Weights of a small mixture-of-experts language model, trained from scratch on English Wikipedia.
Experts: 32 SwiGLU neurons an expert, 4 picks a token.
Below are experts of layer 7 (counted from 0) of a mixture-of-experts language model. Rows are named router (the router's row for the expert), gate (a neuron's input weights, with its number), up (a neuron's input weights, with its number) and show model dimensions 128-255. Each number is 128 + 24 x the weight over its row's rms, rounded and kept within 0 to 255. Numbers have three digits each.
After each expert's rows: a language model's description of what the expert responds to. This comes from a sample of Wikipedia text that the model never trained on.

# expert 32
router:173139132135126090150157122172095144150140158104158152157176114137129121112110118104101136109148155086115090115095154139086087155157129172158176120117134121140099121174166148111100151151152145080159115118136138138112123144110135130157135135150112134136168151131129133137149115179126154094142166142107142147096143134170123162138127119126110137071135143140148109128128128165109096100101
gate0:150141148167121146121145138132106069123102108161122105186142155149117089131115094136122149113131176108097170116126113114151140103133133137076098109132114105106120118153129101171090105115157171090125097145116120101115099117100106142137112085119112068147143086135151133136090092142121141172135151106147117135093137166148157081104138126148149116134162105141104180164134114132166150187144
up0:124143123136165116152158087130079128183101093165133143145155156134141127151092139153127121103167136135156147123174123081109158079133109137122114136125133104121141102148151143186140107140103173148097115143116155143110145081122091130106097108113123119084144142119176127132108055118118122142143140160133155113092138112115133098097109144169154133086143149143086158119132075124117155124125
gate1:153160107111123157101128127136102121106117122131104090167137104150120131100166137100142117136129123147110147153144177140138109148099148098110121133135161106128153120119095120145123119164119133099173104141098096109081158130154083129135129111112151166131084139099124096143075147126112070171110163085136116084097123119126125135150139096135104149095131110130169136110138149135174148132129
up1:179112101133150150152082114155111146126129133108167138161110151136155141182118105108169147144124046187118081116122103156113166131099130138173144137125193106124112123153150154175113150123152136142138096145128093095162112141169108134126122172105126139083132132124109133145127119127145138131157114107108123106108129140086166139119132154157089192091124113127115154150157101136138164098127
What it handles: Temporal and idiom nouns. Nouns in set phrases like from time to time, on the way, at times, month names in dates, and spaces before numbers in tables.

# expert 16
router:157103161127159147130113081101125141146117109142100143149135140146163165133134176116155139134065191144136135164150115085116148133138156114142178140090070154117144095105151131154154141126160087135153174127136134167150096118129124140113153157156129107109106129109108145102169149127101099135136101125130090136153150122135113148146094129130130127068199110159132132165151122123122118081092
gate0:107102142129137158127095166131120103067071135178140094183151118099142098097145145170100131148133136123113146109122102127136148086183145119119106143136114168105137112172118118141125125140130144110116136122091152124089156117095135099144134137124137083149143139140148124101112108161122126135130125098160141103103152155140156139104142105110162112122170148178102143166123165135162139170187
up0:133170145165140121116157132146108131122102139097139088147165117106128128133122127154142107118184143134098132127129151120128130097127117153089072133156162088119146127140093124150119081140117139131132111145132114145121163166119060172093145130098137133110168117140142084150098102105100073140094180188127113128085117136117149121118141130132109149075130132096139134122135109097125159159152
gate1:138177097117125156105116130104123101105105137098135129163134112104134133100143142123118152102107146110114166154143162112142110136125143143105125146088123098109169137136093142146137119165105146140136162166118101155089172152137093149117155103088135135122111128119101097127141168147097148194117139135112115131124112106183118168112145103136148117104126148134149136107132147096166175132119
up1:180113110138130163130116105145150114113127151112174150184141155092111153148128144097136123125140090128081073114155082147128105141130126126144177171085147082168135144138175176204138138141114162161183136161133110119129137132130086121122144164103136133104127134135096136133101130150126162129160102117104099131115132119134129171107107155168147159098113142141116128118133087138169125123125
What it handles: Digits in numbers. Single digits ending years, ages and figures, mostly in tables and date ranges, e.g. 198|3, 6|5, 194|5.

# expert 42
router:095127153129148168112094134104095151098111160138137117148089126148123109101112101106125154082117152123141118107167108174114142143162132172127140129139108110120117145150124132130106141104147092109102130082156054164095111093132151153151141095107098156102110114100138071113120194141133129140105128119170152151128104154119129155143176150132158105126113160144110124099131137091107121105150
gate0:119157128124115153108116146117098107112118122152140126170132146105140088106128123151099104129127141152115158108147128114141137107145143130105129144107126123086121096145095090154126157117111103094128123137130122126135125133093105110132144110115102090130125156155160131111137121116117116143144148104165122178118145171153145170087167111116163141123201134173134133150141140098170157170145
up0:127129127111120128121156098112120121133069103148105103125176162119113149158125141174157136151179126156127147102152122118129135092165097136103106149143154088120150130149126166154159094156164174136124117155122134094100170146112123115110114144129121069075154152141136124131129079126136097119107156190114106147139135139148143105098133137125106120097126137125104166128138120142133189164144
gate1:146148126079102148123098165114143080131143159101130100094111148104132144108144114094143160138120122126105131129142179106154146171122146134090095134097171114121150128138100105144135147184113135123131118146135124159078170114166087135136130116115158132144086153123122111150118151114166100148094153132151140106119083158130127162135148073081117158098123128140154133093131155106194174104119
up1:130095125121123132124093119116141115092144199102160106106127192103137167137133130104149148152136090142103053092163078131165148113113145171136136132117149111125121130157134173173138163152183149134157143199171144114123132105154101103131109130109184080092105123150117117137143145107149138150139145147120136175147095152126129132141120120141128180100106144129172129116141119107149158119106
What it handles: Biographical list descriptors. Birth dates and words in biographies and name lists: born, married, died, and role nouns after a name and comma (daughter, founder, author).

# expert 24
router:089143122102123098140118120123137121135162113115131149145133096163101147158152122113106085122141169161158157110134114115098156111113161119128147123099129126132154145158082167146147123130138165116112117144143118152084121117114091142163132184133110144100125123065150125107092161122154125091103164068129171143163086062139088097133129126158143122142159129151130125065161122142079130158112
gate0:139140143162121133095147129131083128103091156148142113197131134152102098151149105157114122166107150150112154110094121138157125110121153166053113149118135128093103096150117126135168105116102142112154138102133159123097115105142101129113150162109139078156141105152131145113098084172134103150156162128142099081125128146121151127129111146127161145111136150152098161105141149087160130157170
up0:125101140136157168149127119129126130126098128127141090111117144088171134132097149117154142106151110111097114142178133109108159091154068126141113153145123106163148100122133124143140117105123120141086102176135116130113153130082144117078106108108123122087115181134158126140100142077119130141130156171133163137104162131112142133110142121165123142087145114119137138136165118133135159141149
gate1:106153110118097144132100121105112089124129101127138094111118153140110137078148127114094176142113149126114174136155170122119108172106178137108096128141172110138129151148091138137147109140100122114135080133094083149089155147101114128085139119085130152118099127132109142119108125138075135144128146116140131161142128159114122150159183108155109099113141123136136103062084157142155154093099
up1:164099132130126147118117093136094105090121169097165166139128167137139135160149116112116121169121109161105099095121133132145144140115141151140167169129164118132136090115145181158138132110145117128128117182160134101155129136152143099161126149143110107075116125156109109111101138147158135146155133133113127116115116156118152145122097186124125151117122126143138121120153111111112146102150
What it handles: Infobox colons and auxiliaries. Colons after infobox field names (Running time:, Water:), table pipes, and had, has, was, in after a subject pronoun.

# expert 0
router:090126122152109135115165135108151136097122105140130137125079150130096141137154127129116127098085130143148137191112087099119106135142108149105119139127118115137076102168138086180141155153159126181093153165148124139147118090144161108137142109118111094115076174165097116155157181145130120135114139108109082172153132134140142130149145110103151097090108158128128148107165148119110099118151
gate1:108139125118120124111149122129108112120089098112133104149145149100134128118133116103104117097109127123123147137121163115168124156117117149114100147093143122146149152118098133176165139160126146109126147153168108146078151122118121139094136099094150116088071167145138106158111138145160122182109174123145103128135158103176154165137144110140143129090146134132138099102115117111139165131095
up1:108120115172109089106154077131139112125124136124164128154156168139113155134129148113139112110099109105074080105104119150120134126133104180157117136120130103165106137137117151171131185160166137126140138170110130103159124100138101123090139132107179074078089159139122121136150126129141157137145121148092088153125136141126153136146141141149176129103107142155115124155120094113169121131087
gate2:142141144146144141112140135124154155141100135133102135181104127106117142135149147082082102118158139122123158148130137124123119124105117108123137163157106141162148128134110087156105143171126173092121150152087133162080133180117122150170140120108168129136092110096118101114148119162111116146125116096160081156110107128147110128105170140116136131064145165146128123157173131105134106151135
up2:085100131137133168187118119135112142095136147090146104128144135091145121129099106124156139122165145103157133107113159142156148107150101135138130104171125111109148136151077167146118134125125131133106115089144123138127128117098099164123120111118125117097135116128144118153089164101161113174131077207149149096116144168143149106128117091145171118160091097099130105106096137119133153074137
What it handles: Digits in names and records. Digits in sports scores, goal minutes, year ranges and regnal ordinals (5th Baronet, 7th Duke), plus word pieces ending foreign names.

# expert 45
router:098162128113110113120118144134121139153168158146104156127133142128100107092170146130101112175147167195154129119140134116112159076154162102113176126120157144131149118130117066127153134133102111113149123120132170113105090137145119162077146144161107139146105102123149136133121113133132172105172122112144132146168127110097097101102101154164168157143140099122126158102124173093165128115120
gate0:154141154151102152102109130088133064112079139132127106182119144089136121109128170161114109153124158144129132105128137109132156097149141171100107150125111129126127119153104111185122129101149147103125136136113144115113100153129152103141108127124158047141125112119144162104144093156102119144125156101127112127102143172148156112136158130114179124127152117147090136134144169068163127161173
up0:137107117133148122153164132139132146122117105154142102153126122120124112177105107139129174117144111119094145102166127111152142100127090137125090161137141091133138141126150123123153111136105118144112099164132103139135180109133087134112138160106105146106144143155120089145116119079146104138134155167142131117090156095128121143108114131141098164089138182122139156132129098143124150176107
gate1:110143133113088147123135115125143058106130152128123130113116136110102176109176142121090123138148132126131147139148153138128160160130120144082136151091158142139154104123109128162101105150124157113153111128108115130062173143123125105080149116126108136136069099125101121121100163141109131174120134106142073140106117108182128183143194103117103132117095121159149146088124162122134158097132
up1:159118122144112133138110092103096120102124132096169120183138111133161094148138089100157144123095095124093095125131136134102100180086135176135122119102133118091102121146116164132165154123153138126165103176124109105135164123116120122143094153103173127115154138156113126116102104144140092167124169126106109118114107130077136137120102188155123166113120161137138126130087098099142151099122
What it handles: Locative prepositions and connectors. Prepositions like in, across, throughout after a noun or verb, as in "tallest building in the city", plus "and" and commas in lists.

# expert 37
router:154144143135123125146103098114127166126101169085117168107131192095138116148122140116162146143118085114142121145142127146125108115108145098072137154121174143105105155136143117124101098112121099122138153128166161089131108103109108129144141150137125143142152148152130141112110081078153157121133121086089113131123108160107162128102121114158142163052145122099085115152163115114118122147103
gate0:137112165150103136095121178111096117075078165133140094184111130103115092079114120142141118202134160110129154120139129134132107106099157126054094154134105133103115094153125100143126083127126135094124110160110103098143113133106129099139105090130129091179151107168162095113112118131105134172122131099120141109112104135120136141148140134134142126101149151136133147110119146129131102176137
up0:157128138100137122129136096146082144148078092110126113120157124138131114158120140123112146106173129146121097116141106163121159110127146171126086114123195112143140127123105155182161135144151148115109101152133135153119138160097092114093123178147166091104154151145152122115098053106137099119129167154142137130088134112112174113105142131152100146097168139125115132110088102126116178167139
gate1:111135126115128162121084133098111142110076143115121137101142136114167126112146143099158147162154104126146135162135150127150123156112132142109116141118144122124152133114127114133141125169133153128163119155141109116069130134091084083111126119103127163133081132092103131117123105111101106138151159085132104127120121111136140166110166110107108123096166107151149123125125162090198149119098
up1:149139131119137160143065077122136109109136145079157159113122175095151122147133131106168150129133077107107085109096103176138109123120113170153140137111153112158117138145143136202103144135192171109183130196125097108099137138090110081127143166129170142098128129115122134116132089108122130149165125116134143136118103140090135140134130144127132154107135118129140110189152111079156136083111
What it handles: Institution and place names. Final words of multiword proper names of institutions and places, such as University of Chicago, Eastern District, Sixth Circuit, School.

# expert 12
router:112114120149088132113122115131121131164160104144142123149127098154128132123180154097137117160125140136131116158141136139128094122127134156111159119128107133150131123131138145140142174079161151156161118163165153106122112122174133063166099119136117099126129159149126105159138099105102155094139166127116110135132104111115176125128108095123164097115110077127146110120157145116149113092119
gate0:134114165150133157103109160122117107080078128107126097153163151101148149098141127154119127129130144112103173139103135136137148071135160149112108109136109144121089118142118096145100101135131144124121125124125161112144104085091131109131161128152143097134127109171154144116109099153114095148103158081141122129104168148138144138128132110134142124125160161166108148132127150138140130163151
up0:130120122125132099112150121137130127157053082150167103129148136122110114129121131174153151139125110188121134109152135119131159109140127116119087149109165104116156106119122094163130083135150111122087119171128115131086171160111121134079146132119098104070127145128122114133085104110129092166129161190131128131121146114111121101134154132123098130085129105107104155124151125146139186148181
gate1:160143092114101159121086139146111110116090131132135128144109147087153127130145125116115171137149165143128151157153175143124121181097137144120144110164146150100160148119100128124140160134124164125149099160125100156092099145129129117093118096125151126145111146084084124100108145121078101147077147131125144111078114122135194159146186100131128119103170127164176136091122120109148175111102
up1:165118132145137162138091099154105139169105152121143137142140145113124173159123099136156158099136111149101083127143132141106135141139138156148123159118170083124121145134141144181122098126131126116168114182154099107128104100091101099134151144079181129093140112151115116115074135131147146133171135126101116090123142156105146137126133156158143179098137123115093123118122075107141154113127
What it handles: Leading digits of numbers. First digits of years, scores and measurements, especially after won or defeating (won 3–2, 1994, 16.6%), plus spelled numbers and due, according, because.

# expert 53
router:105133090138161119152118133156132162157153131101164136132169116122122168131123129157092171164100088151090117090149158165145142151153141113124115130104133129113154130092129141094143132114101131112147099094128117114125164121100151139134140112161125145152093142141154140156139096102141151089144168126100139119142118130117139128147084155143067134150147096147170129151119129143177156133162
gate1:101157090117114150109109132121136080110076116156111117130148143073133140103153145112117160151129113126113157147121186121121155123137144138086120115119143134087137115116109119141147102185098175126139108150144107129078166118099118121121142091111116153115090111114148086148100135115124111155101157097150093110110145130142125184134152117106075150096150113156147154116103125125144149103131
up1:182112142152129123143090072131150116106151148087177129165129165129120143162159111119139155121115107121113079090132106140142127162091125159129150154142152108145119113121139179160125101111142111132150118144112100102151115146116132104115121152140148139098158101143081154143131154114127137190155096155134099080111126129133125137140129145164130140101102168117131141144134150100119117116106
gate2:116118124134156124150120139123157145141120102115111128137151149120149132123150110110115074139145151137132146128173153121170147120094162143107100139147133169121096101079101156134133104178140140102145133139111136164117139138139157159116140128130094162087128097107104140122160127152123093117151089145164146144141099117132150137111139067103126140118151089075150087187129139124123123116145
up2:097085139101132099137131129114106162151091121126126102145101131125140113159114110118137099123138112104184155117097165132121154126143098113132145089184128119154152142148089092143182171126094114137141137110136124160114139136108090138148139121133116107118142136130157136133066130137137153151164130129121151131088126095130114094098113132107167142143119175111108114156097170140173143092115
What it handles: Passive verbs and prepositions. Past participles after was, is or as, like used, given, mentioned, announced, plus prepositions following them, such as for, of, by.

# expert 2
router:167112127156124104136134115133115130088112079116085119098162115139148120158171115160091137093131114104122084123119122129090189143114143111088099111067118163115134136116109136122138111138086151096115148168114148099112097134142143111069119141102132123133080109151157082155123154114112108129118130131110114135128120104095129107110109168120115108167100149125118143104126143116148112166109
gate1:133130133142090161119137112088082089102091112144132115115131145094130132135147121100135159154125107078101151169140169092139132164114175131113096141143133137129119100131121118136128121152122156132130106132130115149135150152097135137095113116117160143133100099118135110134135151129140090151097164118150114142090145119153138171123163080155105109119128120169137151099137180106156174081095
up1:150142104121132177145104091128084097153135162129175124140115147146151168165118132107158161109128092146116117124136127151144151115109136186150139142146148101114092121136128165140155137137135153109130100176141114135158116142085076112112126156110165092101146118146141126091071105141153123152156112122147143128145133134125158133116162157158121150108113143088128150138121110113163147096125
gate2:155156136117163147129087113134142128143147115116129123164147102088151133102126118134105075096154143106115177175136133146143141129106107127134126136165123128128120170112124114122122107187123152124113145147120090181147125125085146135174127157104139150140119120111148117087135165122128134101147152144218140141158107106173125117093149069096128149094114169089149136136165117132153134112126
up2:107097121127093162158126140099117177150119146120111108176129146101125149102104127112151125062157137119144160089110127122152152156141127126146140149172098128134128144133091114136130116136147154158144152122123111150155130106086076128123155097091106120115091132106127108136090166134138115138189142147176116119092109109162143096111087116128167112156092140136132149147114158117137107074102
What it handles: Determiners and possessives. Mostly "the", plus possessives his, their, its, her, whose, starting a noun phrase after of, in, for, e.g. the following year.

# expert 22
router:137119169107143121152116148101152146118153152095161177143109127171138072150122135129148151114132092169128156126181085149142153136121108144134123164155150120141071158129147114117126121116117126126180152121117123095115124113149153120164143125142128098145125185196112128106095143178164160135141126136144126164133184122153174137115129169141109136112116152101105094113172089130132132106143
gate0:111122142152135165112149136107158093097113138143126109165100126138109116089129142160129104147136148108123165132144101130104109098113138138125090107118134116088149083155118115168154135130117120090110119150113151121141150109094142097108146122130125071118119109154165118121160139170142112173107171086137120162126135151115142132133137093147197134115158136159122147126164162127143131170165
up0:126124133112127122133126114131114133138054118158143109160158149140130105164142131172159106121169098133131131114147098134126154108104101157111090153130179076095164125158122144176140097137126151131102108151132136146130160130100115149084135122119083117070148165144136100100112113155102101124123171169129130134087166105126139115128115111165128143112153162157125172123150118147139181137144
gate1:107126146102114159129097125097152044134121097140162117100106124142140143109138111129128135145171144082113149156154204111105103145120114107113083115103162106142160140112126104163079091138110141094167106169097068112107193159116110092123155113080154117114107150113119123131114155109113134168115148122136073094081115100145163160161140105098101126120156111170151125120116147136168151138147
up1:126108134129155151154081097109145102141128126131158131141111168146141160158138104129154135104146132115100094105151126140135140131095106121183137136114189104181143164146140129174099141141134148098182103190134118090158156136121130074131164153128165090076152123151123140130111108129163164160166120116124107114139166113077133162114117153139141144101133134128109152138120066157140127113099
What it handles: Role and organization nouns. Nouns naming jobs, roles or institutions after an article or modifier, such as company, director, Institute, Minister, writer.

# expert 33
router:153100107121097117135126140076103103120164152158134110104140114145106160147141141114144101108136150148128130113123140125104125136099118153163141108128157137147125111142168151085109103138104153158105102132148119143125149158145088082127148159098127140070121132148114139143139124135099141106153114107097141097104111111087099126136085142143123162121115130170161092102114114168114157113123
gate0:154134121152121158084112149093137068070097128151117083165167122103134112094128138148127135160136127120066131114110111148147129101139142130104085122143093112108134119150111091150143126099150108091111129128146134104114149125139129095134115132128124097125114117143159140090131101169103121163129126121136131105155136145104131139152154158103149143112123133181102138172141157116156153123144
up0:120128123128145140129144075115133144123085134112139137136150137089133145153110127142144144119184105126102106117176133119122116121110101170114100125165162137118154119133143147158151057132125132104094146181124116175148126138145085121146140135143109095104181164129132122112122142083125099143135133147092094140087137126085148124124086154119156145082167147138141137143148112082145169114161
gate1:103170083116104149125133100102135093110084100088106115129172141082104083129159148125144142145156130113078131169097169128146116145103185138107104107129170145120134134116117121140155124146116110091101093170136107144124159159105116121055139135099099139091108113140156092152139134172094112176085138109155124108081151116111152132150110122116123158100133121168141106116108151107111180114133
up1:134156117166133105131112098129164119111129165094159139159179165123140122129151136125125113122128110148087086125117107150159120111111115120172172138107185143118144125123113176191105115099114143114107121168172093128177106138093099088105165163136157095111137156164139122114126115164099166144117168117123095116123141126100129121131083157149123178104106122157119123142133127090136158107120
What it handles: Finite verbs and auxiliaries. Verbs after a subject, mostly auxiliaries and copulas like was, is, has, would, plus "to" before infinitives, in narrative prose.

# expert 35
router:161100152098094087078110086143093118134151179124118106102118185147123070117109091122155143143085133098144148150157123135149109094105133144106156131143131156121130107133114145125153129128174081143191112102136163113150144099141098145141118140109116123100152088112105141117088130122122116148100126170113143098129139101136177128118174147121156136107124115194114152106115175153144125130107
gate0:121143139135098157098122119100112115108114138155171088149141130115134096112080129150151105155097145143124192106133149144144102132132165152074124126132137115122122120137073143145122089128112118090118101187117127091105096116103114114120112121126100093155121120111139161101131120139105134177095154129135130113093148127129150130151156129112163125131130129149115130152121180127136177196131
up0:110129134132124149139111125107096154163097095141138112106122158159145111137112117130164159118158125170144122120170128125132149103155155159075121140164148092110165114135102144151126075172148126108127097161098103142116140151109134126111124136088107132085145162106142150137106104095131090134119142199132148143120127111098143082151151112120142115104144138139112166113126151103118190185132
gate1:145120104120108148117123119121100099110100095078075106159146134106146139094137142118131141137123153142119160162142156107147102153122159176115100095138115128092171120132105139148141132146124137144155119169109109121085149114091115110122150096147128159132070109102096109103080135124123104200126181108146098125141126099119130135124118105111122137091149132167142162113132149090165162122116
up1:157085079135110133128080087109115099089136128074125133135136183129143134143129110140170138126132119101118054120126108141137112106136147168147131132130141142134129133160154172187134151137187128141150122195148132108125138097110086098154163108164131139081110096137102134111094126126149106165139144133144086110177098131064123140102094151164147173110132119175119122152135113097160146113129
What it handles: Work and event nouns. Nouns for releases, games and seasons after ordinals or "first", as in 1,090th game, second release, episode, plus cells in sports tables.

# expert 40
router:150119143142135116112104115143126131117117089113093152108111156138142096112134134083128152141123153105155100120171097122129122118106176113143145160185092170159133096117123126115106163125135134124145128100104125110135086103101163164171115104128147137177152119133150074141106100131108126104124105105177148165068111166134117150107185130146164112112112133102103108168164126131149098078125
gate0:102129165147122156109118165087137080084093118145123101182111105126105117131129141137114113141095166132132153111143134118136117110136140136101120119131136128077133073136130108149110145105127149119110109129112154094103121128129131111144106122136127084139113153159145132097133138133124131184096151112119119117124151138147132141144165118097178135112163147154113122166159166095143161158175
up0:121135142144154134122125119120101160160068105147127074135162158143134144142146135159152131132199124161106120119160139130133135109154150165109116161126154080143135105146131139163142095141137142135110147155124140162146146109094070140119109148099122082123148149152164098130133100113102066123141162181149121138113141155101141101100128121186124143086147138127088178099135144170145154153143
gate1:146156125107114155149097115114134104137090106111122106120121105128117113117179129118149157149113117124124128125168179106120132167105143101070108137138141151116157135137094110140117119102121125128161097169110135117118182122096136070101142077138130168106095146105095121123051179115104127163107118109121113158144097138130136136148167117114093091100143135161170113118121156127150155124119
up1:186132118145110155117102081131161122127119162163174149134129138116135106137150143130133133138138109163105078096117151112154090124183110141158137121127205120093122118136152138160098121121152125123172137181146123065119118147085102141175118130138145128093118099156103136127105149140125135145154161135140086096143109151089179098109103157146125152115123131131125167123141092103147145095120
What it handles: Article lead templates. Tokens in stock article openings after a title heading, such as born, footballer, played on, and species or list headers.

# expert 51
router:166139104105162109137122114155124099147135154169130142159170120143098115135132165120145141094140104095162126141072154097155120152152124130124126165115112140139096113144134094141131099156172119132148124114115115098136138142158098115134106134116156113116138127141127111094150106180130158127116164153117151136090107095162147145101125136093085105070124135169140141099149120121156119103100
gate0:171146136124116177110133164159071099071085154111132144190134131111143147113125145127136137136153128091135181148153122124155124099173109154113118162131117159119144124128130112159125085125151123124106126123111111062123121114125158122148137124132122091140169083134127132115071143146163125171124156116132140147083133137154171114140173135109127139093112150192160140158148156098162106213156
up0:136105125155128110148151166169110128113103120109153091134111161130119111148111114147145145121159125124107103107136091107132145121116051143115079128129163097110113106137144162153154114126136114129091107141157132154128168129153124135073137154126119111083157126103135124138115108127098126115102113175125131120094175118133134125130135135164136143090127164150111138126098149119117150161155
gate1:164143143115127141145099138139162083134094096124126134132132103148089131134124143127150153130114125129103160149142199132185132174116140113140127143118133112146147137105127131127134140109179138135156123146155095084076141112139124114121114062096147167120074169131081104141102169134101120177113171111145132118109123119140155173141169113124088151120138146179165129113151145158175156116144
up1:165132129147154188144078131102134121124131134122183109173136139125119125186131150081149140107146075135096083157127117136113158133154162166128145153106183105135163130138127181135104114154167143104110114148141089101147137140101101100158161127130144131092153122151101136130112140156141108131143155125089129120112126133123149150104157168150138163126111138103126142126153097098144128115128
What it handles: Times and scores in tables. Digits in race times and clock times inside sports tables ("10:48.4", "20:15"), plus infobox headings like Personal details, Website, Species.

# expert 26
router:174153126155148158114132115146083129140121133118118166152105123139118142121115107118151157154071110158157195179131119123125094126107126137074118131133114138103119119116154121136134133123130137166126137130134120098147142111146166104139150147118125130153151122144132134133154090088107120125111095132104143121123083159112152120139095163105087153121090097109153121141095161158140110099125
gate0:165137134120140161125140169132105099062097155127146085183141146126136122124151159156127111105124128128115172123156124125143120066166175155089084146124116119125127115127107095150122122164124121112131121117146123126097150120084154122121118121100137110107115095162137091112114123158157109166141170093162139111099119136134129163120144129104166124104130113164089133117147147099172128171161
up0:137111163146137115092138144134103160120086099178139078134152139124146097133097127125142135145187130111086102098117147101139150141124104137130094137148162112117115122135133125138148103136129103146114123145119151123113141142125121126100133115133133147153125170150162097129126107096078087144114157189168132149106145149089122095129166121166115140079158173111087151127133119143131146190184
gate1:127148113093087146102128124096131098092103134128126147118153135099088133096168142101112164131102140183119174156149156096169108172131163154105106131113169137099153124099101140122140168149147125144142125129119097120075154126118110102095126116102103118125088156134162070166133142118114085193113154128135110123117120112127130121146142109130123129106127123154147095086138146093176155106125
up1:137135133129127180124115115108110123077144171137178130163168186113121136160145133122130156151146121153125099112134137104170138130142188145156145138146165146110117112145133150124136157147155138117145134181141104112122139125125110070129162166131197101114138136188130121148140137148126135166135166143125141133145122148116159143129120144150128153124123157150154138115152109096141139074119
What it handles: Digits within quantities. Middle and trailing digits of counts, times and amounts (100,000; 8:30; 3,700) plus count words like million, hours, eight.

# expert 20
router:143116163134171138139104139114136130149065103174128097128186172175103098143120116141117132158122119129100116100125094138134154127113129139090112090149113134122129114125123128152131106135149127154108155168142152123121181129135132133121137090178128169137167102144172133139133098148117110093158158124138157115086119151119097115151088110159136168080173124118077151106125134096125129135106
gate0:139113174159108168099143164108083105104082148167145081164140146093108103107140136135108107148130167121110184112153101103145100105142109150092098105140107154112132098147143076145110138158122134093119123137136146091150122107149151123123125106115131079154124128115154140107151098132121122174122148071102139131082152174100166117143149125135165120142138119150125135147151173096151133138127
up0:138154074126120137112126117120123147150083146136125122153149125133130108172120114154149122134155097132156114122165133116104136109125129133111087109153158106112100138112105157171148060162134087129174148165116145146126177126142100092121148153142133111064150142153131102112092099132158066122123173156156108138133165126105163147102164118099121145107146141101117142098122111127147165137136
gate1:128119107083069148124105112087126114141087100141147147112145147135129107126164124121101153125120134126089118175135165102128083175139131110093114115113140112127120131120108146149124132118153153118134136129153065132087146136081118137104113086098140149109094153120118120114094120121120094167108168085147121103074141105147161160141153113080095142125140128121141122133113170126131159148120
up1:186123138156122141104053134131117100099118131109152138165158153118146138148145147167153141125128119168105117095132091167140144112128144158138152127128158114118099109145140188166124152148149186106138108185116109093159139145125116114137116146132142119120173128162089112087111124131120145122170131136111117119109131147137140129104125140134116172120130133115096125126155089107171142112099
What it handles: Infobox field names. Field labels in infoboxes and taxoboxes before a colon (Binomial name, Publication date, Operator, Coordinates) and table separator rows.

# expert 14
router:127130164146130196101115107126157121131112144118112087149082104108104125106102111117131148076095143111137188115116097143124091115156135113128132134120131139092107106131130117164078125138095097124149120105125087149161135116154152158091137128118128103147153126156102137091144127142119115148170070147175150140091128110129110124102126138112150090142149184132083129152109118104136108105146
gate0:111134177127106152099096144107141113106089156104118084177119124120127115106148151167112113149112127131121156105123135133163107111174161154082090111130110136101135091133099083143101130100122116075105144138133151111099114148135116120135086144123128097155135122122136132106096116128120132181066154112130120131101141123149149103123144108138160118131143143136115146157127150127174149157172
up0:124106118136171145126131110132138138124080103129124134146145153092141129174131127146149148109174118161139122109164143114133154064160141155124114166145158097126171118158123146166138119142142147145111119156116150155104158094091074137105143139114089107087119171146173113134117092099104086143120181168158117104113159152080153126111134106153126146096094151136105137104147124136135167139164
gate1:133126100084116131122114106132165126168093123099153108138117134116102150116126143112126145126113115111113162128156153151136115160119189140083102141109172128139149121136113121154128127130103113133111108161124123160100160116154115138093132104115158146099121105121133112133100140114158098161139179154127118119095097129136139134130143115134097154122126130144133105110097140112154186077166
up1:144112116115140143113127098142137119108128154126164133161131127133127185144153087104151148120126110121127095106154086151156142144131137139162160168139170138138087139140140154137117138125156116135160136151146113132153144149136150075137151138132169104084153132159128119135117140137156160154149134128095100152137115145117152132108117168126122150099090155140141131160155090095154139088123
What it handles: Year-ending digits, punctuation. Final digits of years and the comma or period right after them in dates and citations, e.g. April 26, 1912; died 1696.

# expert 25
router:155151120121109095083103117161134127140168132119121146125180165117156071142144079157111132090133132099106132136101094143069111133112136124125144135098134126155136122170154119143138126129170135124129118117178126118121154152130118079148112117118102154102116172123164140133140102169124155083116145191127124105099180105130147146107124137144114129098119161133146112133095143089098118111110
gate0:147116112122131170108118158102125087134079136151134094146142137138108115112134124151132112175118141132118170113135161117150109101143141126070110120112127124095104108148085094150127098143143152095104120157120141094139140112094136091119106131122121078156122124147157139139126120124128114189113155103149108105098134159123119130158131114099161124099148139140145165134113147137170147180157
up0:127139121161119129145128101144110113108079102132132108144118142125131139156105153099165154132178128147111086127140130109135183116130170146139098101137133118113147074104159143171149119100144126124108126148141136131125109128160132152111137150148115109081156121137095106125099100102106069119127154149109123140128164143129149094145138141142124172078163140126094143118173095109119164187174
gate1:119148126109075172125112148128086097102109133111115106129143111146121126111107122107139155102113125104116120151122194106138133160117140105097095113100108099128124125107128105138122127109137129113140136158124082119070147154148129118136124095090106180120108137120111081124111125154073075146092158098136097139110141108123138094139166128107120152110127116184138109084108148111165184138143
up1:157121104150128169140107084151103134120146160087201121176125171147128157172132130127166137111118127130107086113141098160121123129090116176146126123133156110110066126151153121210097134169136165097147120141144094108133106143115130125131148155113156106114128114105143119118111131131166100131179160131105110134160137183101157121142145195156144155123102117117105145111135099098103138121126
What it handles: Time and period nouns. Nouns after the, his or his eight naming time spans or events, such as years, war, year, season, death, election.

# expert 5
router:152146200117140140131127099125128137077164124127150161122139160148139114143147085097171145172147106165123107115101109155135149168129117130131167144126086099130084157155102139120108167117157126137107139095156127128105125163107132128131144128147107185117094162145166098134069132162140146110145149138110135102111137165138110156151151134137137100106130127130054131144159147181125113106182
gate0:152156125146095100101138132137125093083083139134129125147122105105117079124135120115093134150130143134102184127117125129133131093187121127074125138127129136088123110144091093159104123150140142080115103160087162071131113117087117109128117111138114080133130133107146129104126172142114117187114114081152119115150135144133162154128155109165155145098144146160105111138161158116168124175160
up0:136109137136154134142153131125090157145103105136106112175137143076131163149120172145144100132170149132136105132175163131133134089104116176106088143136160077122133106121147112167160115128128136140121099133126136173113115134121095126074122139091141095118154137149141094126120098088139068113149182180127117120100140140105134094113124131140100149099121139121119163120141116149161173173174
gate1:116161143128089196148075161103148084105108148109144116072113112150129100108174122143136134128086113125117167169137172110102111144113121119113089139096153122099133112105111153108098118150082107103106118137136087161104154133122099101116122143091132140117097110119142089135098158138100105177090139143111139113115111117169139171147181100095110146108152121146158131092129130105148158100130
up1:138130130153126136140123115127166132113125165132175130110103143130130093165154117145168142120094072158076085148149117124099113116096121146144139139147159089129111118147174176123100077123110133131123081126163103133135122121122121118131125157127180121111138143132119135136120131114143138170163141143122133112165128154129171140126118171144122170110104136105119136117150084079141142095124
What it handles: Place and category nouns. Nouns right after an article naming what something is, often after "is a", as in district, village, area, home, member.